Weights of a small mixture-of-experts language model, trained from scratch on English Wikipedia: width 192.
Below are experts of layer 4 (counted from 0) of a mixture-of-experts language model. Rows are named router (the router's row for the expert) and show model dimensions 0-63. Each number is 200 + 30 x the weight over its row's rms, rounded and kept within 0 to 999.
Before each expert's rows: a language model's description of what the expert responds to. This comes from a sample of Wikipedia text that the model never trained on.

# expert 57
It responds to: Release and reception details. Years, pipes and words in album, film and book release or reception text: ISBN, Billboard, chart, Platinum, reviewing, broadcast on.
router,202,294,186,200,252,232,159,197,159,209,192,211,227,137,182,170,135,174,137,190,229,224,183,223,174,233,212,239,231,183,163,213,160,141,233,236,181,203,214,168,228,237,234,197,217,192,213,201,209,180,206,184,160,234,229,201,182,142,204,203,250,149,192,232

# expert 33
It responds to: Auxiliary and copular verbs. Forms of be, have and would right after a sentence's subject: was, is, were, had, has, would, been.
router,156,167,235,211,175,204,223,183,203,179,194,202,211,233,219,215,196,235,232,174,228,199,194,188,175,185,197,170,169,205,166,175,223,280,200,192,185,226,225,205,211,204,171,218,152,218,198,231,153,150,121,193,186,184,189,201,239,207,237,157,229,213,202,185

# expert 24
It responds to: Preposition at, t-pieces. The preposition at or At before places and institutions (at a PC Bang, studies at), plus word pieces ending in t like et, ot.
router,277,230,173,215,229,176,216,161,184,159,233,183,240,210,178,213,216,236,238,176,174,179,201,164,186,217,219,235,202,177,199,222,156,178,208,177,143,172,207,176,154,135,180,172,239,230,182,192,172,176,210,209,175,243,222,161,172,285,234,194,195,213,196,232

# expert 30
It responds to: Mid-word syllable pieces. Inner word fragments after a capital or consonant start, such as L-ect-ure, R-iding, Flor-ent, esc-orted, plus semicolons in results strings.
router,243,254,237,268,191,241,305,203,224,190,202,151,191,155,232,199,232,195,190,283,189,188,153,167,219,211,249,183,206,154,209,170,232,196,157,186,259,179,205,196,226,174,203,223,253,158,215,184,220,229,245,278,186,227,208,236,165,224,198,231,202,183,187,221

# expert 61
It responds to: Vowel endings in names. Vowel-heavy word pieces ending or inside foreign names, such as i, a, ana, ari, ka, in Matías, Čiupas, Bhasha.
router,188,222,207,204,253,248,239,146,220,182,218,188,224,161,201,215,206,172,174,211,200,193,222,301,156,173,239,207,231,175,229,118,172,231,232,234,206,192,156,179,182,207,231,208,227,132,232,225,179,244,238,171,191,242,193,186,198,227,208,203,210,180,193,217

# expert 50
It responds to: Opening parentheses, mixed fragments. Opening parentheses before qualifiers in lists, such as Party (Romania), and scattered table cells, money figures and word fragments.
router,237,238,191,223,221,251,239,207,187,191,240,205,191,146,145,177,186,171,175,261,220,244,179,211,233,182,205,218,247,183,194,222,175,213,249,205,202,219,162,159,204,218,239,231,230,167,241,187,229,250,213,171,224,237,225,219,181,239,195,189,214,177,189,241

# expert 59
It responds to: Clause-joining and. Coordinating "and", "but", "or" joining clauses after a comma in prose, plus discourse words like "in particular", "Among", "contrast".
router,212,239,188,241,211,223,250,187,194,266,233,252,186,205,160,181,187,195,229,251,193,254,178,210,194,167,189,220,200,187,218,171,177,134,252,244,196,166,155,114,230,224,192,217,177,132,197,194,209,247,197,175,169,238,201,199,157,214,218,206,202,226,230,235

# expert 1
It responds to: Consonant pieces in names. Consonant word pieces inside foreign or unusual personal and place names, such as h in Katsuhiro, sch, gh, kh, l in Karel.
router,164,249,209,215,170,181,187,238,185,240,202,230,207,212,185,184,194,241,155,236,203,190,221,177,211,225,195,215,211,166,240,273,184,180,195,128,163,226,180,210,211,243,214,249,197,190,179,239,228,227,226,160,128,178,189,117,228,224,221,162,210,182,202,161

# expert 0
It responds to: Name fragments, sports listings. Word-piece continuations inside proper names and terms (F-us-ai, F-ar-ook), plus dashes, pipes and breaks in sports fixture and squad tables.
router,234,197,199,214,204,234,239,183,184,241,197,236,196,220,217,166,208,185,197,180,215,158,240,249,212,182,240,155,190,243,128,207,169,167,233,211,197,197,184,222,194,195,193,201,173,195,178,219,161,238,201,212,261,186,191,209,246,214,214,227,172,237,182,233

# expert 28
It responds to: Measurements and units. Unit words and numbers in measurements such as km, ft, lb, mph, acres, with dimension signs like ×; also pieces of other words.
router,151,187,198,183,197,156,214,197,222,231,217,166,225,219,210,250,202,177,244,198,188,170,221,168,190,206,203,242,206,141,179,208,207,184,246,204,209,228,168,174,242,200,202,205,167,198,231,195,241,186,260,169,221,180,208,196,179,227,195,188,185,217,154,211

# expert 27
It responds to: Directional particles. Adverb particles and direction words after verbs or the, like walked out, set up, off, back, down, north, south, side.
router,220,251,185,211,207,229,223,193,200,167,253,175,200,170,169,193,179,196,198,253,193,244,209,177,228,207,182,180,179,203,202,218,142,140,208,214,167,205,150,287,210,213,234,214,204,153,186,201,206,250,193,207,223,192,214,199,202,225,209,165,239,219,206,241

# expert 9
It responds to: Romance particles, table cells. Romance-language name particles and prefixes like de, Le, La, El, San, plus spaces and pipes opening table cells and "See also" lines.
router,196,243,265,198,225,238,212,215,197,160,210,222,208,192,166,163,143,182,175,236,170,178,216,204,215,150,258,189,204,118,214,112,153,274,228,267,196,213,226,205,181,241,204,266,209,186,178,177,196,184,229,186,186,169,193,172,218,207,184,160,208,211,191,182

# expert 14
It responds to: Table rules and mid-word pieces. Markdown table separator rows like |---|---|, plus inner word pieces in French or foreign names, such as Le-on, la-ev-igana.
router,245,185,225,239,193,201,242,256,178,228,205,206,217,189,191,220,257,260,198,206,199,196,131,230,248,209,229,160,208,214,176,151,207,181,137,230,237,180,204,175,176,183,231,200,191,189,204,201,191,151,224,263,257,181,215,238,218,130,180,219,198,151,196,213

# expert 17
It responds to: From and per. Mostly the preposition "from" after a noun (water from fog, silversmith from Portsmouth), plus "per", "v", and assorted mid-word name fragments.
router,260,204,174,185,265,213,247,173,186,163,185,211,211,164,210,200,129,169,193,227,160,155,180,301,217,144,230,213,203,215,196,266,203,188,226,173,200,244,152,247,179,212,181,219,217,185,206,199,197,192,176,190,244,208,162,179,206,209,228,217,235,173,187,190